Weights of a small mixture-of-experts language model, trained from scratch on English Wikipedia.
Size: vocabulary 13693, 56.7M parameters.
Experts: 40 experts in each of 12 layers, 6 picks a token, a softmax router.
Training: 318M tokens, 9702 steps.
Below are experts of layer 5 (counted from 0) of a mixture-of-experts language model. Rows are named router (the router's row for the expert), gate (a neuron's input weights, with its number), up (a neuron's input weights, with its number), down (a neuron's output weights, with its number) and show model dimensions 192-255. Each number is 128 + 24 x the weight over its row's rms, rounded and kept within 0 to 255.
Before each expert's rows: "gets" lists some tokens that make up at least twice as much of what it gets as of all text; "comes before" lists some tokens at least twice as common just after its tokens as in all text. This comes from a sample of Wikipedia text that the model never trained on. Tokens count by the router's weight.

# expert 6
gets: " ", " (", "2", " was", " were", " S"
comes before: "1", "2", "3", "0", "4", "6"
router [116 100 141 135 135  82 141 118 135 111 160 119 117 115 121 120 153 131 117  97 124 128 145 170 126 124 106 141 129 137 108 144 130 118 146 113 128 110 116 114  90 139 166 140 125 182 124  78  43 143 106 135 197 125 118 116 173  97 120 152 135 184 119 108]
gate0 [100 143  96 165 132 114 157 181 187 151 125 144 125 165 137  88 118 120 159 152 123 127 157 130 139 160 152  68 185 108 125 137 142  98 129 119 115 102 141 110 114 141 115 129 161 108 112 112 156 122 145 100 135 116 124 129 155 180 141 149 119 127 146 110]
up0 [162  95 123 118 129 156 132 108  94 122 137 124 151 110 135 147 132 112 127 135 166 150  89 135 127 160 118  76  89 131 118 195  97 108 120 123 122 130 126 137 131 146 128 176 134 138  93  86 136 105 153 133 107 125 132 131  93 112 140 110 139 145 145 104]
down0 [148 141  96 151 108 135 155 120 137 122 123 133 124 149 120 152 158 119  99  94 157 131 182 148 124 132 139 129 124 118 153 144  53 128 120 133 123  73 116  99 127 108 143 156 138 187 174 127 176 132 150 131 137 122 106 103 113 126 128 105 167 131 150 164]
gate1 [158 168 121 169 136 115 144 126 102 153 123 127 131 164 163 135 193 151 116 139 118 111 124 117 116 135  89 127 113  87  83 116 112 122 116 142 159 144  96 131  98 182 107 144 137 143 106 127 122 170 158 173 115 152 156 130 136 103 183 138 114 137 122 124]
up1 [161 147  97 109 109 119  89 124 163 110 117 107 169 143  90 134 101 154 146 107 138 108 133 147 149 137 140 129 137 163 166 127 167 115 131 113  83 136 143 125 174 122  86 136 128 142 122 102 157 135 108 129 156 126 109  99 134 126 125 109 138 139 150 141]
down1 [148 140 174 130 132 153  99 149 123 154  92 130 167 117 142 137 133 163 123 111 103 147 106 115 171  96 150 143 137 117 129 140  96 100  69 138 128 113  97  95 132 163 111 125 151 113 117 137 200 142 116 143 135 124 143 122 142 118 117 161 135 124 149 150]
gate2 [134  92 178 121 151 130  89 126 129 180 178 146  79 143 136 112 124 131  85 126 138 152 106 130 124 128 117 175 104 137 120 126  90 153 180 150 175 122 134 104 139 146 152 144 144 120 146 129 149 137  87 137 129 137  93 161 104 123 114 115 159 126 126 112]
up2 [ 94 127 100 110 146 126 161 119 147  94 117 147 123 105 105 152 154 114 179 169 134 116 119 131 169 126 157  95 158 147  81 156 148 149 146 103 126 126 132 133 118 121 132 143 114 144 116 114 111 186 147 119 143 152 121  98 185 136 104 144 103 118 125 138]
down2 [136 144 144 116 112 125  73 108 121 157 122 134 148 149 151  83 121 114 147 157 108 170 140 136 121 112  75 142 106  86 150 139 108 160 126 161 126 106 126  97 159 150 178 148 159 141 151 179 126  73 134 137 124 148 127 131 127 153 132 169 119 133 139 133]
gate3 [143 173 145 114 142 131 142 116 165 127 128 166 168 138 144 162 143 130  92 126  65 167 132 137 124 115 101 125 125 128 148  96 150 117 111 177 114 125 125 112 112 159 116 149  90 113 126 104 123 161 143 132 117  82 129  95 135 132 142 161 157 125 120 129]
up3 [118 120 164 121 164  89 127 127 103 135 136 104 140 165 142 101 142 172 157 149 124 123 142 113  83 134 136 129 163 172 140 110 114 129 119 115 102 134 105 145 107 132 117 121 119 114 145 129 154 172 136 166 129  98 134 160  77  61 132 145 123 118 156 109]
down3 [120 141 184 123  99 141 111 135 118 169 111 132 140 114 161 105 144 161 124 157 116 146 113 115 137 125  79 114 128 149 126 159  97 101 133 133 173 136 109 151 130  91 132 117  84 141 118 138 121  94 168 139 145 167 128 149 103 113 136  99 100 174  98 136]
gate4 [ 43 137 117 101 154 119 148 149 140 118 124 134 162 144 119  97 121 140 168 159 132 122 135 152 111 171 122  93 120 140 177 147 156 101 168 106 134 123 130 156  80 144 158 111 129  97 103 141 129 115 111 131 162  87 129 125 103 113 110  88 144 130 119 145]
up4 [204 139 126 155 132 138 102 111 127  88 103 130  89  91 168 142 104 157  54 123 172 123 138 145 152  81 127 156 125 132 121 123 125 122 118 141 171 160  84 137 149 131 128 142 106 111 148 153 125 116 157  71  81 164 147 139 118 134 129 122 110 159 144 128]
down4 [ 61 124 103 102 157 181 117 152 115 140 146 125  99 113  79  85 118 157 194 141 153 136 155 118  91 128 119 152 110 144  88 155 123 157 143 169 135  80 134 120 123 108 150  99 154 130 137 147 144 105 119 140 143 143  63 147 121 121 101 136 128 127 109 131]
gate5 [115 118 125  72 107  90  90 160 109 130 160 157 126 101 108 104 155 134 146 158 119 127 145 123 125 144 144 137 121 117 115 127 128 106 117  78 111 130 117 118  90 126 143 147 122 145 122 152 117 125 137 162 121 126 165 123 149 127  94 173 130 121 112  85]
up5 [138  98 131 129 128 121 136 146 152 117  82 134 135 150 137 125 121 139 145 119  66 189 157 117 153 166  94 116 124 119 110 145 147  72  87 140 127 118 106 107 172 143 162 136 133 126 131 113 144 166 187 120 124 133 122 141 106  99 155 113 144 136 124 133]
down5 [103 108 143  89 125 128 153 144 106 149 105  98 121 142 128 152 136 151 149  77  88 110 102 130 123 129  82 128 130 154 130 110 153 114 113 129 142 115 123 123 127 113 143 132  88 132 100 135 148 102 150 108 131 120 148 154 132 115 102 119 149 131  86 129]
gate6 [ 92 174 114 134 117 102 126 190 142 108 157  91 114 118  75 112  92 149 131 137 154 161 136 100 119 141 153 146 126 130  98 134 122 109 120  79 103 122 110  89 114 138 144 164 114 149  82 108 180 143 111 164 126  98 125 125 129 142 136 108 142 144 147 138]
up6 [135 122 150 114 120  86 150 188 135 132 142 113 111 109 114 145 143 135 162 108 135 128  95  87 122  99 161 142 130 128 145  99 179 129  58 127 102  81 136 164 158 121 184 125 172 110 128 134 160 110 123 138  95 154 123 162 107 170 111 100  92 128 128 164]
down6 [129 144 140 147 121 144 116 101 148 147 135 131 125 125 157 163 126 165  61  90 142 121 126 142 140 104 123 105 194 161 104 118 113 132 101  98 179 147 153 134 125 137 129 127 117 138 113 140 118 163 115 114 125 104 108 109 140  95 114 134 130 102 127 156]
gate7 [106 158 172 138 116 102 150 157 119 148 159 119 152 126 100 133  99 106 115 128 131 136 135 117 135 115 106 119 147 143 111 137 139  86 143 106 128 116 102 129 168 149 142  97  84 123  88  98 150 138 162 133  96 100 153 146 141 106 108 165 153 131 139 117]
up7 [150 135 170  90 156 129 134 132 126 138 115 143 151 116 143 110 157 124 130 170 119  89 148 159 145 100 148 121 110 115 115  82 116 127 109 130 141 153 144 115 116 163  85 133 118 123 117 192 121 109 111 126 170 103 148 105 123 120 114 152 116 136 100 132]
down7 [118 129 152 135  99 154 194 135 151 138 135 153 136 130 126 128 144 122 107 148 111  84 129 135 116 135 154  79 137 132 112 165 125 105 130 148 128 120 157 132 127  82 118 131 131 149 146 153  96 129 116 178  87 142 135 134  94 121 162 145  80 133 135 162]
gate8 [117 117 116  70 134 112 146 149 143 113  83 106 151 113 181 147 107 102 105 117 115 146 109 125 154  91 129 143 132 136  83 148  99  80 131  77 123 121  91 137 131 122 129 161 113 148 114 130 154 133 128  77 113 110 142 160 164 129 154 142 177 112 128 117]
up8 [128  93 154 175 136  76 122 119 103 141 155 127 145 129 101 112 110 142  90  93 119 109 124 137 128 156 165  73 159 127 159  99 114 108 151 100 164 116 102 125 104 142 123 128  70 116 125 157 124 136 134 173 138 126 182 112 156 157 140 164 119 114 140 125]
down8 [134 149 127 112  97 137  93 121 117 141 163 132 137 123 112 110 140 122 134 183  74 146 131 165 112 180 122 162  84 108 128 143  88 110 113 139 101 110  98 124 137 113 120 148 120  86 154 179 128 126 123 139 162 158 147 114 123 127 154 144  89 198 133 115]
gate9 [130 101 131 116 148 154  98  92 136 138 146 126 143  82 142 146 129 153 100 163 112 163  99 139 136 143 112 130 104 133 122 148 118 110 100 165 156 135 109  95 103 149 127 153 147  86 137 116 121 146 139  98 121 132 112 122 121 116 163 165 118 114 110 105]
up9 [154 146 164 141 108  94  96 161 149 163 140  96 104 177 147 125 155 126 174 135 132 129 118  62  92  98 124 111 183 104 128 123 112 145 156  77 136 148 120 129 105 107  82 123  81 128 162 153 151 124 137 134 129 130 143 135 150 127 129 109 121 147 127 107]
down9 [154 130 144 132 150 111 120 111 109 142 104 120 131 162 131 121 124 173 128 129 107 103  81 120  88 147 150 155 129  93 126 181 119 162 130 125 142 173 144 125 122 120 180 143 131 130  61 141 136 158 148 104 121 173 142 136 168 144 166 148 127 104  63 133]
gate10 [132 115 140 143 110  97 103 130 106 120 116 138 155 164 144 143 111 145 154 107 123 139 129 159 163 185 113 110 126 173  89 147  89 118  89 127 129  93 120 106 132 135  76 142 147 161 117 120 173 147 117 144 127 135 130 124 150 114 157 127 112 139 111 153]
up10 [105 133  84 150 127 186 125 129 139 128 141  96 144 192 188 128 148 107 138 145 161 114 150 113  91 145 144 139 106 107 111 161 124  98 100 123 113 142  74 118 146 130 114  81 102 126 129 135 101 152 149 118  96 149 106 148 127 101 104 145 109 102 103 121]
down10 [129  72 116 103 124 165 161 121 106 148 120 109 155 121 173 111 124 110 140 147 131 128  98 141 133 163 154 176 117 130  91 157  81 163 148 166 149 166 108 108 108 120  68 119 131 121 164 156 117 127 100 146 122 143 129 152 135 132 125 116 111 111 127 102]

# expert 20
gets: " ", "-", ".", " P", " D", ":"
comes before: "1", "2", "3", "4", "5", "6"
router [107 113 127 145  99 143 132  81 133 132 133 133 120 144 123 150 130 154 105  67 125 130 170 186 110 142 153 144 153 138 115 143 167 119  91  96 127 136 126 117 115 140 156 141 110 147 130 143  79 137 143 119 206 121 135 132 146  46 102 151 146 133 165  91]
gate0 [130  97 145 107 127 126 127 145 117 127 158 129 144 117 165 147  91 120 138 128  90 162 120 100 163 124 132 135 105 114 113 130  99  70 128  92 155 139 114  93 114 118  78 148 100 156 129 102  96 112  94 122 115 152 136 103 157 128 114 107  99 110  98 133]
up0 [119  83 115 156 151 135 114 118 126 140 124  81 145 141 118 144 146 138 136 138 159 146 117 145  80 151 129 144 145 154 130 131 117 155 133 118 112  87 145 142 144 138 175  89 107 129 109 147 161 126 131 126 134 141 146 130 145 114  95 191 115 115 139 125]
down0 [153 122 146 126 104 171 163  91 117 116 118 159  99 136 167 161 102 117 106 133 189 158 134 112 154 162  91 111 132 105 149 143 154 156 129  96 171 108 119  85 182  88 119  81  98 116 109 108 132  96 122 144  85 160 136 115 138 104 120 101 149 113 104 163]
gate1 [127 141  86 129 121  95 131  96 120 150 112 154 143 109  95 156 153 106 118 179 140 102 129 118 143 134 145 104  92 100 120  81 138 126 104 109 105 140 115 137  51 119 116 137 128  93  93  91  69 105 119 155  86 115 132 110 118 128 167 116 141 107 134 154]
up1 [107 148 151 104 145 151 145  99 151 129 132 120  78 148 109 136 145 144 150 134 127 146 127 117 123 191  79 165 137 112 101 155  97 134 111  92 115 146 132 142 129 103  65 115  76 164 136 114 118 145 125  64 172 151 154 113 118 111 116 157 134 117 155 142]
down1 [ 91 133 149 131 141 134 129 100 133 130 150 167 133 114 103  73 132  68  96 186  93 107 108 151 131 131 108 136 114  80 148 113 138 168 118 137 164 108 142  97 131 155 144 139 105 126 152 144 126 125 143  52 123 112 135 145 127 122  94 112  90 128 114 107]
gate2 [ 93 121 118 159 114 147 171 119 148 116 139 104 116 129 114 139 133 117 103 118 100 134 135 114 133 169 163 122 166 122  91 128 109 154 120  90 125 135 137 114 114 168 155 152 109 112 121  82 120 131 159 115 146 150 143 127  97 149  89 122 113 110 109 145]
up2 [104 104  82 127  90 155 156 138  81 138 121 138 108 133 138  93 104 132 164  89 123 138 160 113 103 133 143 145 131 112 117  94 145 101 122 131 144 133 129 134 172 117  97  97 114  90 177 128 113 133 141 172 152 134 141 166 117  99  86 172 122 161 143 133]
down2 [117 151 133 147 125 142 112 141 118 129 102 121 130 121 103 159 101 124 154  78 121 143 133 101 102 121 124 153 162 139  83 169 105 126 137  97 186 149 133 143  67 172 188 165  67 120 126 130 211 164 151 164 136 157 141 111 123 122 116 140 130  99 126 138]
gate3 [120 158  76 116 128 129 117 140 130 136 151 123 131 144 130 170 150 104 125 143 116 106 150 116 173 106 150  99 140 134  91 166 167 116 137  84 169 163 126 101  92 164 154 163 137 137 123 107 129 169 143  87 114 125 140 127 109 122 110 154 111 124 136 132]
up3 [120 103 185 112 102 172 157  67 157 158 150 131 124 111 143 164 150 132  83 137  87 151 149 118 132 115 161 116 121 151 130 144 112  89 134 147 112 148 108  72 122 156 137 124 115 164 105 129 115 145  84 108 129 128 163 131 148 115 155 171 165 143  90 123]
down3 [139 120 103 204 129 133 161  84 149 132 139 148 124 146 121  94 161 146 155 135 114 136 134 122 156 113 118 128  83 135 170  82 119 160 116 134 124  86 150  81 165 111 133 107 130 155 115 116 162  88 131 124  59 100  73 158 137 101 149 125 131  90 126 146]
gate4 [162 137 174 134 138 136 168 114 120 144  90 154 169 169 150 100 163 108 150 125  97 119 104 130  98  98 147 119 176 144 117 112 155 121  94  93 116 168 143 108 118 130 143 138 153 137 116 127 128 146 178 126  93 126 130 135 118 144 134 112 130 134  93 118]
up4 [119 102 102 113 139 127 124 135 100 173 168 152 145 154 133  93 124 151 139 118 116 161 138 152 154 103 107 155  80 131 162 168 110 140 128 138 162 114 125 118 105  93 147 100 124 128 109 107 144 148  69 140 130 141 128 130 117 150 140 142  71 176 142 108]
down4 [158 135 130 137 201  88 135 153 147 132 110 144 147 133 123 148 106 131 112 119 107 144 102 176 120 113 117 150 137 144 104  90 123 171  99 131 130 177 149 102 137 146 128 120  98 175 127 131 111 165 154 101 125  91  83 133 101 136  93 178 142 110  96 125]
gate5 [137  85 102 103 120 141 176 102 147  86 118 138 144 145 129 150 119  91 114 150  99 104 144 159 134 123 134 116 106 116 122 132 130 141 152 116 170 137  97 136 126 149 121 184 159 134 141 122 121 139 129  92 127 114 103 135 117 162 114 107 110 137 142 128]
up5 [109 121 174 133 118 130 126 125 127 114 156 114 165 136 114 138 127 112 147 133 139 132 147 100 138 136 180 111 123 140  79 122 106 129 110 168  99 134 122 132 135  84  83 102 129 116 118 127 155 127 116 121 123 159 133 125 154  89 129 125 127 141 129 110]
down5 [149 124 111 147 106 131 136 124  83 125  90 134 115 130 169  91 149  92 107 140 177 108 113 114  88 122  99 132 142 148 141 117 152 159 172 142 161 132 120 132 126 102 125 102 124 137 115 129 154 100 138 136 117 133 123 160 137 162  97  97 142 116 112 143]
gate6 [116 132 132 105 157 154 143 112 133 150 185  79 123 143 186 158 148 157 176 120 129 145 128  86 154 130 133 143 127 171 122 136  69 106 108  92 149 172  99 135 118 133  86 164 109 111 119 123 107 175 159 107 114 132 144 106 147 137 111 139 130 138 130 103]
up6 [128 149 136  81 116 108 156 145 109 119  89 138 132 121 151 115 173 137 113 141 119 100 123 147 132 175  98 125 146 141 169 155 146 127 122 164 135 144 153 159 149 118 143  98 124 148 127  95 110 148 144 160 111 142 132 126 142 157 106 117 163 103 130  68]
down6 [158 147 171  89 117 135 112 161 139  87 146 165 161 123 133 150 103 137 110 133 110 156 150 141 155 108 151 109 130 116  77 159  55 131 115  98 144 140 131 157 143 169  89 102 126 122 129 142 108 128  99 143 137 124 188 112 135 181 145 192 106 146 148  90]
gate7 [100 103 111 144 136 119 127 107 105 136 129 100 130 144 121 145  85 106 161 187 120 163 151 111 136 161 154  92 146 170  80 101  94  93 115 114 132 133 112 134 144 130 153 158 139 115 111 134 179 142 155 106  90 126 141 130 117 103  95 151 170 143 155 148]
up7 [170 144 153 111 115 172 114 139 135 134 131 119 137 126 136 119 178 145 115 143 133  97  97 126  80 121 143 148 118 109 169 154 146 117 106 120 134 156  86 102  99 162  98 116  77 116 116 129 109 123  98 122  83 132 164 113 143 105 189 143 111 143 126  84]
down7 [140 109 144  90 120 135 136 100 189 118 134 138 120 116  99  94 140 132 158 125  96 118 141 120 133 131 117 129 126 104 141 136 129  95 114 140 131 136 130 132 124 106 121 119 144 135 121 116  92 145 100 102  80 138 150 155 142 109 167 140  77 139 133 113]
gate8 [ 98 129 130 159 146 137 150 141 145 147 107 111 125 133 132 111 139 158 167 132 124 116 134 132 126  90 134 101 129 118 152  98 130  95 115 137 132 134 137 132 109 146 159 133 162 113 114 145 177 119  97  59 142 122 147 105 108 121 110 104 130 164 119 103]
up8 [131 141 202 123 117 172 135 106 156  59 144 116 123 110 132 151 117 125  72 141 101 147 134  83 150 117 130 126 113 166 115 166 119  93 151  83 141 136  93 114 137 146 188 123 121 134  92 121 107 172 124 108 131 107 163 103 143 152 101 134 143 107 156  84]
down8 [166 122  88 144 130  89 175  61 112 149 146 124 135 120 105 105 114  98 159  98 130 156 128 110 137 129  99 157 107 123 129  66 128 159 121 112 116 106 139 142 154  97 120  97 150 135 146  87 129  99  97 105  89 138 108 149 147 133 138 114  97 146 152 143]
gate9 [148 112 110 139 144 163 130 134 138 149 122 113 140 122 143 150 117 148 122  97 139 135 168 185 126 165  72 102 114 142 156 109 163 126 109 113 135 170 138 102 128 154 170 120 134 122 159 166 119 126 104 169 135 121 149 148  89 186 155 150 102 124 121 122]
up9 [139 176 157 132 104 133 124 139 111 146 151 115  91  90  98 128 108 118 114 135 155 129 128 120  99 117 184 132 129 189 128 155 122 105 129 134 110 126 114 168 156  75 152  87  94 132 136 108 134 116 149 124 128  88 104  99 147 127 100 163 108 154 152 154]
down9 [166 108 143 149  94 107 142 108 124 122 124 159 125 153 179 100 141 121 110 135 110 151 140 137 156 139 113 111 128 155 150 129 139 160 141 182 134 131 124 118 176 128 166 126 128  86 145 181 111 106 112 181 157 127 140 128 174 133 122 134 100 158 105 145]
gate10 [113 131 145 129 136 130  98 144  97 133 148 110 101 110 155 138  78 144  99 119 113 165 114 152  65 127 123 124 107 111 123  97 152 125 143 127 164 152 135 107 153 134 113 118 127 130 137 182 145 126 133 155 172 153  99 112 139 160 122 100 149 159 113 170]
up10 [172  95 128 136 140 121 130 134  81 141  87 139 162 172 133 114 165 138 143 137 101 135 113  78 165 135 192 136 121 136 100 133  82 109 145 102 139 131 102 144 118 137 128 119 110 157 114 114 125 137 145 104 124 159 108 142 128 107 117 163 111 106 133  99]
down10 [159 145 162 148 141 135 121 131 119 186 115 123  70 135 145 106 154 156  97 125 105 149 164 130 159 160 100 152 123  92 129 128 109 117  77 178 135 125 150 128 159 106 155 116 137 116 113 157 144 159 148 105 113 111 104 145 134  91 116 124 127 167 140 187]

# expert 8
gets: " ", "1", "\n", ".\n\n", "\n\n", " H"
comes before: "1", "-", "2", "3", "4", "5"
router [115  88 132 138 142 159  96 118 137 135 139 130 118 152 138 116 154 159 123  84 125 122 149 153 128 129 116 116 129 142 123 120 139 109 108 131 116 135 106  90 111 145  98 135 113 184  96 121 113 142 142 139 215 126 143 121 107  38 117 169  99  63 155 115]
gate0 [ 93 150  94 102 146 113 129 172 124 109 129  99 199 116 130 141 131 127 143 175 106 139 131 109 149 150 162 109 125 145 106 131 148 139 159  97 125 121 107 128 124 129  97 143 147 135 124  81 137 138 153 115 124 142 127 141 150 155 114 100 173 116 118  78]
up0 [160 134 123 146 125 130 157 153  99 126 149 152 167 141 131 129 173  85 127 102 145 100 125 111 139 124  87 106  67 159  98 161 182 155 155 114 115 102 134 114 166 106 119  80 161 142 101  69 130 147 129 122 134 139 113 146 106 112 149 149 141 117 140 141]
down0 [163 169 127  93 155 166 130 164 153 145 118 137 118 151 162 164 135 131  69 127 135 134  99 143 120 142 109 126 148 197  68 148 106 162 154 110 142 123 131 122 144 146 113  94 106 131 110 115 152 128 144 135 127 140 112 133  79 111 123 134 131 157 136  72]
gate1 [135 132 127 121 126  97 122 105 110 149 147  91 113  99 101 139 121 116 122 124 148 111  98 142 140 128 137 169 102 131  89 158 169 140 158 117 133 133  91 137 130 183  57 143 137 111 109 106 166 166  91 152 123 129  91 120 133 141 130 111 104 103 121 127]
up1 [137 124 103 145 118  96 128 125  79 136  93 153 112 133  93 116 150  90 142 106 159 139 105 126 120 147 116 120  93 120 152 119 176 133 152 160 110 122 126 128 108 164 107  83 151 107 125 101 171 150 125 121 150 152 109 141 123 154 134 117 145 139 131 118]
down1 [148 123  90 146 123  89 152 130  97 133 138 149 135 108 110  83 146 159 152  97 137 109 121 132 146 120 133 162 128 130 119 106 153  79 108 139 108 181 103  99 123 126 114 137 130 186 148 118 159 137 117 131 149  82 182 128 142  98 139 139 146  88 104 138]
gate2 [122 108 139 113 100 150 113 122 100 190  98 145 106 116 175 114 120 159 119 151 129 118 125 125 108 123 146  85  92 121 176 155 186 123 163 136  95 163 127  86 114 124 130 143 139 156 150 126 127 138 167 136 152 105  99 114 106 123 109 166 164 119 103 140]
up2 [126 129  98 141 137 101 144 151 122  72 133 120 116 128 123 130 123 117 104  76 125 121 101 164 159 140 130  93 161 135 114 118  94 146 103 131 149 110 144 134 176 137 162 156  98 121  91 135 164 136 127 138 131 172 108 160 133 138 150  64 120 123 189 130]
down2 [165 108  80 132 147 116 117 150  92 163  88 146 126 126  86 129 124 159 137 105 153 163 159 139 154 163 143 146 112 118 143 135 124  94  96 113 120 100  67 159 135 108  87 123 145 131 109  66 169 134 134 112  99  82 136 147 106 162 135 132 142 159 124 156]
gate3 [ 91 124 111 101 123 102  95  91 123 140 131  98 156  79 118 135 115 129  94 116 112 114 146 111 130 100 152 144 134 128  93 127 121 132 119 129 121 133  82 108 161 127 111 137 110 143  65  64 136 154 139 132 103 109 132 153 153 162 139 108 131 123 121  88]
up3 [137 166 104 106 118  89 119 123 133 104  74 105  96  68  93 102 119  79 122 106 108 112 167 105 103  84  94 107 136 173 116 110 119 124 141 129  77 113 124 127 149 123 119 130 143 163  81 105 136  99  82 129 135 108 117 118 160 147 111  86 162 100 133  87]
down3 [134  90  97 143 153 103 143 106 141 122 116 167 134 136 134 160 161  87 117 143 123 137 130 146 134 156  98 101 120  78  96  92 106  98 139 136 103 139 163 100 110 118 125 155 123 183 126 134 125  94 135 114 154 117 148  90 124 128 141 118 134 113 108 161]
gate4 [144 161 137 158 135 105 141 172 147 125 137 119 118 111 156 138 120 112 182 146 114 184 133 182 154 112 120 139 126 159 124 111 117 123  96  92 138 136 143 104  98 177 160 116  81 115 142 135 110 162 127  90  85 145 135 144 125 112 140 131 151 121 139 115]
up4 [145 154 150 135 146 171 109 102 135 142 135 122 110 110 107 136 120 133 140 136 142 117 119  95 102 129 120 147 153 152 134 108 120 132 107 137 151 110 147  84 123 152 181 152 119 125 121 103  91 151 140 161 112 151 160 128 104 138 128 134 123 164 179 129]
down4 [123 171 117 131 104 133 120 126  94 142 104  75 119 128  93 130 129  81 103 162 112 122 160 128 124 112 106 192 129 120 175 166 166 141 145 112 142 159 131 155 129 147 162 132 162 132 131 117 135 183 173 133 146 134 139 149 113 145 173 167 137 105  92  93]
gate5 [115 144 133 114 125 162  83 118 125 148 101 110 167 131 113 110 132 148 129 143  95  91 120 123 148 137 143 170 129 123 139 140 113 117  86 105 136 160 116 103 127 160 133 156 106 157 112 135 147 140 118  69 140  97 143 159 124 121 106 168 138 109 132 108]
up5 [133 149 139 112 173  90 146 130 112 168 122 186 108 147 123 117 126 135 129 165 170 158 124 136 138 122 144 119 109 110 133 123 128 146 146 122 110  88 147 154 120 136 159 113 150 108 185 136 119 144  95 122 125 114  68 134 113 115 107 124 122 120 105 156]
down5 [109 153 136 161 159 156 109 130 110 149 159  93 127 137 165 124 150 180 149 113 140 103  84 108 101 122 163 163 100 111 158  92 143 114 108 139 131 102 103 157 106 149 106 142 151 153  90 142 177 152 121 115 169 119 114 124 144 117 135 133 115 112 100 142]
gate6 [144 109 133 130 109 127 124 144 148 123  98 122 130 124 101 152  73  76 159 110 150 140 156 164 164 109  80  74 144 125  90 135 116 125 112 135  87 113 119 119  74 116 158 146 154 143 150  99 118 141 133 158 123  91 147 151  86  84  95 152 166 124 139  93]
up6 [119 115 133 169 127 128 110  88 109 128 125 116 178 108  82 108 130 119 149 154 134 120 130 123 165 107 119  83 108 112 155 130 136 119 135 161 167 112 139 116 125 135 117 126 100 117 130  94 187 156 129 131 112 130 131 169 114 140 135 104 110 141 126 129]
down6 [ 95 128  96 131 105  77 112 110 117 144 107 132 132 151 163 125 134 111  79 112 168 100 140 130 120 114 168 124 122 141 124 188  84 166 158 115 159 111 137 117 120 133 184 134  95 121  82 133  82 164 119 127 120 132 123  82 116 108 149 120 145 144 145 136]
gate7 [104 136 139 158 154 125 117 123 165 132  87 109 133 152 130 150 129  83 149 125 134 102 109  94 148 152 123 141 158 136 120 120 105 120 155 127 126 154 117 137 128 103  93 160 132 122 110 113 151 124 124 147 138 122 120  94 112 145 122 132 135 195 142 116]
up7 [137  99  90 141 130 152 120 102 111 167 131 120 145 134 111  95 144 139 135 139 145 116  84 120 132 145 102 162 137 115 134 141 180 146 123 111 107 160 173 136  98 109 154 111 136 136 162 111 152 110 142 102 109 156 112  93  91 166 110 142 139 110 136 137]
down7 [ 49  93 114 149 162 147 156 107 116 147 151 126  94 153 136 141 139 118 113 141 115 151  91 113  96 117 110 125 109 156 142 120 148 148 140 132 143 192 126  90 111 183 149 138 102 167 132 122 128 107 137 127 123 113 155 120 115 125 125 145 127  99  88  94]
gate8 [110 118 206 146 156 135 157 123 106 121 148 141 155 111 130  98 128 159 140 152 123  86 150 132  95  80 162 130 145 152 113 120  78 131  86  98 135 128 127 133 112 151  76 118  87 141 142 105 144  85 143 126 115 108 102 137 107 142 136 145 115 164 142 152]
up8 [ 99 141 151 111 106 128  84 140 135 141 137 115 113 126 131 148 131 119 114 177 130 138 123  97 152 179 125 154 136 116 161 108 173  93 143 123 152 123 104 137 148 105 125 147 135 122 133 143 116 162 148 147 104 151 113 137 131 129 111 132 129 146 117 101]
down8 [108 135 164 120 143 104 143 143 130  62 218 168 160 126  85 109 148 123 149 122 113 150 137 137 101 112 139 167 162 121 165 113 131 103 105 125 182 154  95 164  57 106 144 136 107 119 102 117 152 167  94 107 112 124 161 150 131  99 152 111 130  96 111 125]
gate9 [133 128 178 124  70 135 117 132  75 166 140 128 150 124 133 103 132 148 149 131 124 143 115  85 165 155 129 116 135 135 123 116 104 110 183 103 171 141 129 110 152 142 131 138 134 150 140 122 102 124 120  89  98 105 124 135 148 110 130 173 177 138 129 113]
up9 [ 87 157 114 148 143 111 134 103 163 177 141 130 123 140 123 114 132 128 167 128 114 104 117 102 126 100 101 135 171  91 134 167 108 138 125 131 111 166  93 130 144 156 110 133 151 138 153 149 137 117  92 132 183 123 127 108 128  95  92 132 121 116 122  89]
down9 [125 147 135 167 106 152 168  92 113 159 172 164 126 131 156 146 125 103  99 111 134 139 111 140 100 116  96 143 171  88 147 139 106 109 140 199 122 115  93 127 136 141 126  86 144 115 103 201  67 109 135 105 111 169 151 135 123  93 136 114 139 138 115 155]
gate10 [151 137 122 128 114 118 128 166 133 131 108 110 110 171 146 134 111 106 101 117 120 140 113 169 129 109 134 170  94 102 140 195 153 136 164 138 132 104 140 141 143 143  88 123  99 132 109 180 106 131 157 143 146 131 130 115 116  71 147 113 139 112  83  91]
up10 [132 115  93  88 105 102 137 128 147 102 121 178 103 106 146 112 141 127 136 151 154 110 127 115 111 128 143 159 108 171 148 190 113 144 162 143 109 118  72 175 118 136 118  88 110 115 141 118 106 167 162 151 141 109 130 109 150 132 108 128 155 152 147  96]
down10 [124 122 117 140 129  98 108  64 118 111 105 150 118  77 103  95  83 106 122 151 108 107 112 151  98 111 135 104 135 147 106 121 160 134  91 125 127 108 147 164 121 123  91 161 135 118 103 152 118 129 101 139 152  93 122 134 112 146 133 136 147 154 149 151]